python train.py --num_hidden_layers=8 --hidden_size=512 --n_experts=16 --experts_per_token=2 --d_expert=336 --d_shared_expert=448 --hidden_act="swiglu" --moe_layers=[0, 1, 2, 3, 4, 5, 6, 7] --router_score="softmax" --normalize_top_k=false --routed_scale=3.24 --balance_loss=0.00388 --balance_bias=false --router_noise=0.3 --router_bias=true --init_std_router=0.00662 --lr_router=0.000265 --vocab_size=32939 --norm="rmsnorm" --norm_eps=1e-06 --tie_word_embeddings="early" --optimizer="muon" --learning_rate=0.00565 --beta1=0.95 --max_grad_norm=0.5 --batch_tokens=[32768, 65536] --max_seq_len=1024 --train_tokens=424900000 --max_steps=8721 --dataset="wikipedia_en"
Below are experts of layer 4 (counted from 0) of a mixture-of-experts language model. Rows are named router (the router's row for the expert), down (a neuron's output weights, with its number) and show model dimensions 128-255. Each number is 200 + 30 x the weight over its row's rms, rounded and kept within 0 to 999.
Before each expert's rows: "comes before" lists some tokens at least twice as common just after its tokens as in all text. This comes from a sample of Wikipedia text that the model never trained on. Tokens count by the router's weight.

# expert 3
comes before: ":", " |", " of", ")", "==", " by"
router,188,181,202,199,195,212,175,208,222,212,248,251,241,226,192,205,177,264,159,207,195,195,208,184,180,273,240,234,193,193,254,200,180,153,196,205,209,235,145,195,193,233,193,174,220,214,244,198,197,161,171,187,255,234,198,215,207,244,185,194,187,209,172,219,166,198,230,188,182,142,159,164,219,193,211,192,167,172,136,184,187,179,267,169,213,217,231,219,240,204,238,157,208,173,209,172,250,221,176,172,214,230,219,229,213,217,199,212,188,169,141,192,205,200,188,157,215,218,167,199,236,158,226,198,180,173,169,204
down0,166,193,202,204,186,251,222,164,189,175,172,217,259,201,206,142,163,172,264,206,156,185,179,226,140,213,185,198,186,225,199,243,208,206,129,201,174,219,192,210,272,149,190,227,174,225,215,200,248,178,176,184,168,149,177,201,227,213,270,201,218,167,219,142,214,165,210,219,186,209,169,208,230,176,178,200,183,248,247,228,222,276,173,195,204,198,241,156,198,219,233,191,238,207,229,217,205,185,192,277,192,190,164,199,192,154,230,191,208,235,170,201,227,172,202,218,218,131,240,213,219,174,196,164,200,184,175,210
down1,156,234,184,173,178,163,167,175,207,220,240,188,159,193,146,163,198,235,283,213,163,188,160,152,168,195,189,222,144,206,207,201,175,142,200,229,207,233,198,231,244,154,156,204,225,185,217,196,228,151,168,161,200,184,187,192,205,161,153,212,262,206,213,192,187,206,201,188,223,208,198,220,221,156,216,224,174,189,246,198,181,200,201,211,129,215,173,211,168,248,227,212,205,123,243,187,125,205,182,157,188,188,222,200,238,188,182,177,185,175,232,174,202,182,200,198,219,197,281,173,189,198,154,208,201,228,250,217
down2,198,217,119,252,177,202,192,177,167,208,186,241,220,210,215,234,240,220,169,220,227,206,207,217,159,192,205,229,249,229,243,222,212,219,190,221,158,214,182,196,189,188,234,184,184,179,208,160,236,177,149,205,160,195,226,197,189,169,178,302,188,243,198,220,205,195,255,233,216,220,231,231,151,221,204,225,221,232,251,180,233,200,215,235,169,242,237,214,210,202,123,176,207,210,177,232,157,256,164,160,151,209,175,251,157,234,189,136,253,232,148,170,199,242,141,195,183,236,166,187,201,213,201,248,249,203,238,189
down3,169,184,248,174,185,218,227,189,207,225,259,223,163,250,242,256,225,180,169,186,246,210,187,200,192,162,248,202,215,171,200,189,192,186,163,213,294,191,225,199,203,215,199,207,157,207,198,179,204,206,180,232,242,230,234,167,211,229,219,172,229,228,252,266,181,118,186,192,180,190,164,189,220,201,208,186,207,204,201,180,164,191,234,205,181,210,191,171,196,221,198,197,219,163,208,234,227,212,172,168,197,217,196,221,155,138,226,235,183,213,203,161,221,240,217,173,170,203,207,200,228,227,213,196,159,206,245,169
down4,202,174,227,231,230,219,239,199,193,193,208,147,227,189,204,235,158,182,205,178,180,189,198,187,166,211,264,240,198,183,193,156,165,210,162,207,181,207,208,235,250,228,190,238,146,224,159,247,250,188,199,178,199,168,220,169,176,203,181,191,219,276,196,208,208,141,231,205,206,157,205,161,194,195,203,166,191,152,176,238,219,145,180,218,211,210,196,224,200,230,211,195,232,242,215,205,202,237,151,192,156,201,259,182,217,208,177,182,163,151,183,217,192,174,153,190,167,211,159,255,162,163,161,220,200,187,173,233
down5,206,225,235,207,193,211,177,215,192,239,229,201,245,259,202,167,180,153,183,285,206,201,191,203,198,177,214,217,202,165,202,149,164,196,198,209,200,159,224,300,244,207,184,159,232,229,193,159,197,214,235,160,185,194,251,192,159,188,230,149,207,190,218,199,236,242,216,233,184,216,167,186,164,192,261,165,175,239,176,213,220,202,238,195,207,176,180,206,194,160,211,225,208,215,191,199,227,214,183,203,176,239,219,226,200,219,162,224,235,156,228,187,244,194,99,136,238,198,231,164,165,158,189,218,175,189,206,158
down6,170,201,171,245,201,218,208,187,206,254,234,200,202,135,259,242,232,169,180,211,191,209,190,159,177,207,204,170,222,200,194,241,203,281,189,176,266,241,177,188,200,189,217,233,175,171,200,193,174,203,201,198,211,158,227,136,201,229,210,169,167,174,151,219,238,163,239,224,193,170,216,224,229,163,206,230,188,198,205,173,252,268,179,256,187,152,209,185,224,175,214,188,195,218,200,253,207,186,174,254,243,159,171,269,184,182,216,215,214,152,223,162,229,196,211,230,168,259,199,170,227,170,160,185,217,159,250,245
down7,216,224,205,237,202,222,250,226,204,228,194,202,133,167,197,220,214,243,243,201,299,243,263,238,191,225,201,185,232,167,188,183,178,119,205,223,229,206,195,215,223,176,172,204,212,180,193,123,244,194,231,172,220,177,176,192,230,216,226,213,201,156,179,202,222,166,255,217,182,152,189,168,204,145,213,177,244,209,186,184,241,202,187,214,166,181,268,168,231,174,190,169,192,211,184,170,202,182,212,217,177,200,197,149,182,202,199,165,155,200,217,235,227,236,191,200,140,233,193,228,217,236,195,176,213,228,156,184
down8,173,179,188,209,202,159,223,223,209,147,227,196,229,174,217,180,238,201,171,236,154,165,220,226,176,165,259,234,225,249,163,184,188,205,207,120,173,191,157,157,201,169,196,195,180,170,232,198,186,169,145,225,223,195,215,136,176,226,199,217,177,218,209,197,168,233,231,240,114,251,243,217,191,186,247,201,207,201,165,253,187,185,163,232,235,159,228,184,213,213,206,189,175,160,178,271,172,194,188,178,178,208,197,170,207,155,193,181,212,189,193,165,174,194,223,261,231,185,213,199,241,188,162,175,200,214,227,183
down9,198,165,205,198,202,223,171,246,181,166,235,257,229,173,165,186,216,197,167,221,221,203,241,245,249,210,206,207,165,147,208,238,218,221,243,225,198,193,232,217,170,151,182,205,200,181,134,165,204,181,185,151,181,183,203,191,249,188,178,197,187,188,226,187,176,163,190,184,135,197,209,196,204,183,181,246,182,270,183,166,217,184,197,107,256,241,191,230,256,216,265,164,187,176,196,218,230,171,181,252,242,174,224,197,208,164,235,239,192,172,232,186,175,175,198,214,226,236,202,207,240,223,213,218,212,192,182,214
down10,213,194,235,223,176,177,162,198,228,141,227,230,259,153,190,219,170,221,204,196,167,228,197,213,197,186,203,208,190,193,162,212,224,170,149,172,130,232,214,220,178,196,222,179,194,142,225,182,158,146,131,170,215,154,186,202,223,198,210,222,229,192,166,196,197,262,140,175,145,177,167,202,147,204,204,218,166,183,188,225,230,202,165,207,189,221,192,197,236,189,187,187,210,150,198,141,180,122,240,171,213,230,196,211,158,268,227,183,237,193,138,233,236,171,220,243,183,144,191,209,202,245,200,165,203,169,179,237
down11,168,244,202,153,211,174,174,218,174,203,192,174,199,172,193,258,197,207,157,198,161,174,201,188,214,198,195,154,207,198,227,232,235,185,198,197,214,165,199,153,228,238,210,200,232,178,206,256,234,189,223,168,196,251,195,223,186,239,253,249,224,190,189,209,185,224,169,187,168,194,138,192,232,198,180,214,185,239,184,256,141,108,221,186,184,210,200,174,179,172,168,178,160,230,208,191,223,188,201,224,150,244,212,240,163,141,189,199,219,226,202,192,211,214,161,149,210,194,213,145,235,258,210,163,195,135,198,223
down12,237,162,187,244,204,189,156,166,127,246,176,230,206,242,179,218,233,194,194,228,236,192,216,182,202,231,256,229,218,190,219,175,212,189,221,241,192,184,214,186,161,214,170,222,192,141,193,187,174,184,164,242,163,190,247,281,246,214,234,256,194,191,184,199,221,176,195,178,196,138,210,201,214,199,235,192,214,241,258,247,188,182,223,194,235,244,221,173,228,150,136,174,182,224,157,221,253,220,198,221,284,189,225,199,265,210,188,181,192,289,221,209,222,216,191,178,205,225,208,223,178,244,192,203,169,207,236,222
down13,182,167,188,189,203,155,178,203,259,211,175,229,219,227,196,194,188,228,192,218,216,237,182,199,222,201,197,258,234,252,236,197,291,250,229,142,240,197,181,264,199,162,209,225,182,202,223,234,185,159,197,197,182,170,178,166,195,192,171,249,173,170,186,249,193,141,228,187,157,207,239,191,206,226,228,198,173,205,227,178,201,251,181,193,207,127,190,135,199,215,160,208,147,219,165,197,182,125,197,217,207,261,192,200,187,246,197,234,210,200,185,194,202,202,168,198,234,222,194,181,200,261,193,164,199,210,205,215
down14,213,178,179,169,204,211,160,230,234,210,240,160,210,216,157,170,169,233,219,152,226,200,206,157,194,179,191,181,228,250,232,201,199,195,138,221,134,134,211,231,196,191,173,237,238,232,189,177,225,163,173,208,180,216,187,196,198,191,228,189,261,189,224,154,247,212,162,289,225,217,232,148,162,222,243,179,235,171,166,212,244,230,197,145,223,255,232,251,215,140,183,225,209,222,189,216,192,223,218,127,167,208,187,182,180,215,189,192,239,201,200,180,149,149,208,165,212,190,194,183,159,204,220,173,208,183,189,254
down15,201,187,204,191,170,192,214,213,269,252,183,184,247,179,221,185,205,243,207,173,221,184,157,176,168,199,197,229,145,229,205,175,215,216,236,204,193,204,209,205,192,223,198,186,148,194,160,165,160,199,254,148,188,208,238,147,188,191,199,242,262,174,180,222,224,141,227,166,220,188,178,213,206,157,188,222,243,209,234,235,218,188,198,215,179,202,211,229,247,202,208,215,177,187,187,189,160,256,243,156,223,245,234,169,233,141,210,171,190,170,210,246,219,190,167,150,237,253,204,194,196,185,188,190,214,119,209,233
down16,252,188,188,174,200,223,188,171,212,218,213,195,228,225,191,247,236,177,169,181,167,214,171,218,239,189,204,182,205,200,239,207,156,202,194,199,248,163,209,213,196,188,177,199,199,139,185,176,220,176,180,159,150,205,177,231,289,175,176,233,160,158,223,212,192,143,135,205,237,167,171,249,219,172,214,144,221,245,186,184,182,212,227,164,212,211,219,227,145,171,240,226,182,167,207,164,188,182,277,224,248,198,178,187,174,243,205,204,206,234,197,214,198,196,166,228,227,223,212,190,227,221,247,188,242,177,190,229
down17,247,207,219,176,222,209,154,236,183,176,245,194,231,217,208,197,193,206,190,188,242,202,137,210,180,166,165,194,227,210,190,224,163,169,251,176,197,185,199,218,217,182,220,200,175,202,196,176,166,202,213,243,227,211,195,172,166,181,189,191,232,220,199,224,196,179,159,186,218,183,206,229,158,272,235,283,216,156,211,211,250,178,112,169,185,223,196,187,180,171,248,186,258,186,249,223,196,162,240,190,204,187,189,219,218,222,232,196,164,152,189,138,153,166,223,230,237,218,185,177,239,169,222,222,227,210,191,213
down18,166,169,194,187,170,198,198,151,243,194,220,183,171,213,180,146,205,227,146,205,227,253,208,171,200,288,230,166,173,220,177,236,207,200,258,180,241,173,185,286,217,204,183,150,208,159,243,195,249,209,180,160,263,252,193,196,163,185,201,196,172,186,155,215,187,156,221,269,231,193,258,220,203,222,213,191,124,194,226,207,193,207,169,196,177,214,169,201,200,203,201,217,224,178,237,233,208,209,211,171,205,157,207,149,203,232,185,166,242,179,194,173,189,182,222,179,218,202,207,229,177,263,177,159,171,177,217,212
down19,230,207,202,217,183,229,204,184,186,236,193,271,224,194,221,221,210,174,224,209,171,196,249,196,248,250,215,244,226,187,246,194,212,222,196,218,214,181,178,215,222,182,229,172,191,203,244,231,232,203,197,223,182,261,197,223,206,209,178,247,192,186,229,184,201,209,267,182,223,173,198,189,143,176,207,172,165,266,208,233,176,255,142,181,177,209,156,273,248,210,185,221,224,198,231,223,163,197,182,240,208,215,253,157,204,264,222,207,243,189,214,166,196,212,161,226,220,170,194,177,178,231,155,240,177,230,183,253
down20,166,213,193,202,245,234,170,245,210,206,209,257,209,212,225,241,191,235,204,139,176,167,169,215,198,177,195,234,237,175,164,114,197,216,209,187,189,198,199,220,209,227,159,185,180,189,202,247,236,211,144,133,148,233,173,226,200,159,247,233,165,182,167,225,195,237,249,171,179,197,180,185,240,209,260,241,238,202,171,224,172,180,212,263,195,205,147,251,213,223,245,218,217,209,247,202,193,252,242,215,152,185,213,187,232,169,205,205,196,254,189,159,187,255,201,211,209,172,213,200,174,222,242,208,219,239,173,185
down21,178,208,213,175,246,205,252,218,176,235,186,211,172,201,196,194,225,144,175,209,192,218,191,206,180,229,133,229,185,169,202,225,181,212,180,217,213,156,190,180,179,232,198,199,209,204,208,144,236,238,196,206,228,195,222,195,191,161,230,153,204,232,241,255,204,192,196,199,230,196,167,204,240,191,197,209,192,180,205,226,214,194,189,245,220,202,211,185,172,220,207,202,192,222,209,201,148,205,215,211,140,195,236,130,212,209,178,250,190,226,246,262,214,162,229,204,224,184,151,208,198,244,179,228,232,217,203,214
down22,193,198,177,222,215,209,179,202,121,200,214,194,188,208,214,207,214,175,213,173,234,189,197,192,148,205,186,247,152,137,195,231,186,199,188,178,217,263,166,216,154,180,193,238,196,138,194,226,150,174,224,210,131,185,197,222,234,206,212,174,208,142,176,180,200,199,228,198,233,184,208,170,217,247,183,163,196,181,209,187,126,223,155,200,211,194,195,189,201,218,238,163,198,209,191,227,252,186,206,161,171,216,192,215,222,180,195,205,195,179,208,186,179,148,219,208,181,132,234,250,248,146,158,197,223,191,246,158
down23,200,174,229,190,250,198,206,210,204,192,145,224,211,180,203,190,175,161,224,169,221,196,169,213,175,158,190,222,181,205,196,192,212,160,183,181,253,183,196,200,277,216,130,222,209,166,223,186,211,264,201,152,243,217,186,193,177,193,182,204,197,142,246,243,149,220,208,161,212,268,199,181,255,228,224,199,178,187,223,149,226,225,178,183,153,213,181,194,253,231,195,173,270,137,220,223,222,175,243,168,226,196,162,187,193,224,222,159,230,185,220,143,188,168,231,233,190,204,174,189,218,223,218,152,197,280,152,210
down24,251,196,216,223,216,213,217,164,230,260,190,215,228,138,166,202,270,187,199,220,245,179,200,192,219,185,147,169,215,220,227,232,171,158,201,196,187,217,184,194,231,179,228,187,201,180,226,185,190,263,213,229,165,223,201,227,149,215,250,213,157,252,200,185,223,260,222,213,165,154,228,225,170,151,176,194,212,192,226,192,187,200,222,242,194,200,253,188,244,197,198,259,220,214,157,193,224,126,174,155,164,207,228,175,188,161,202,173,177,233,158,207,164,174,174,201,185,206,222,213,170,182,169,177,222,203,218,192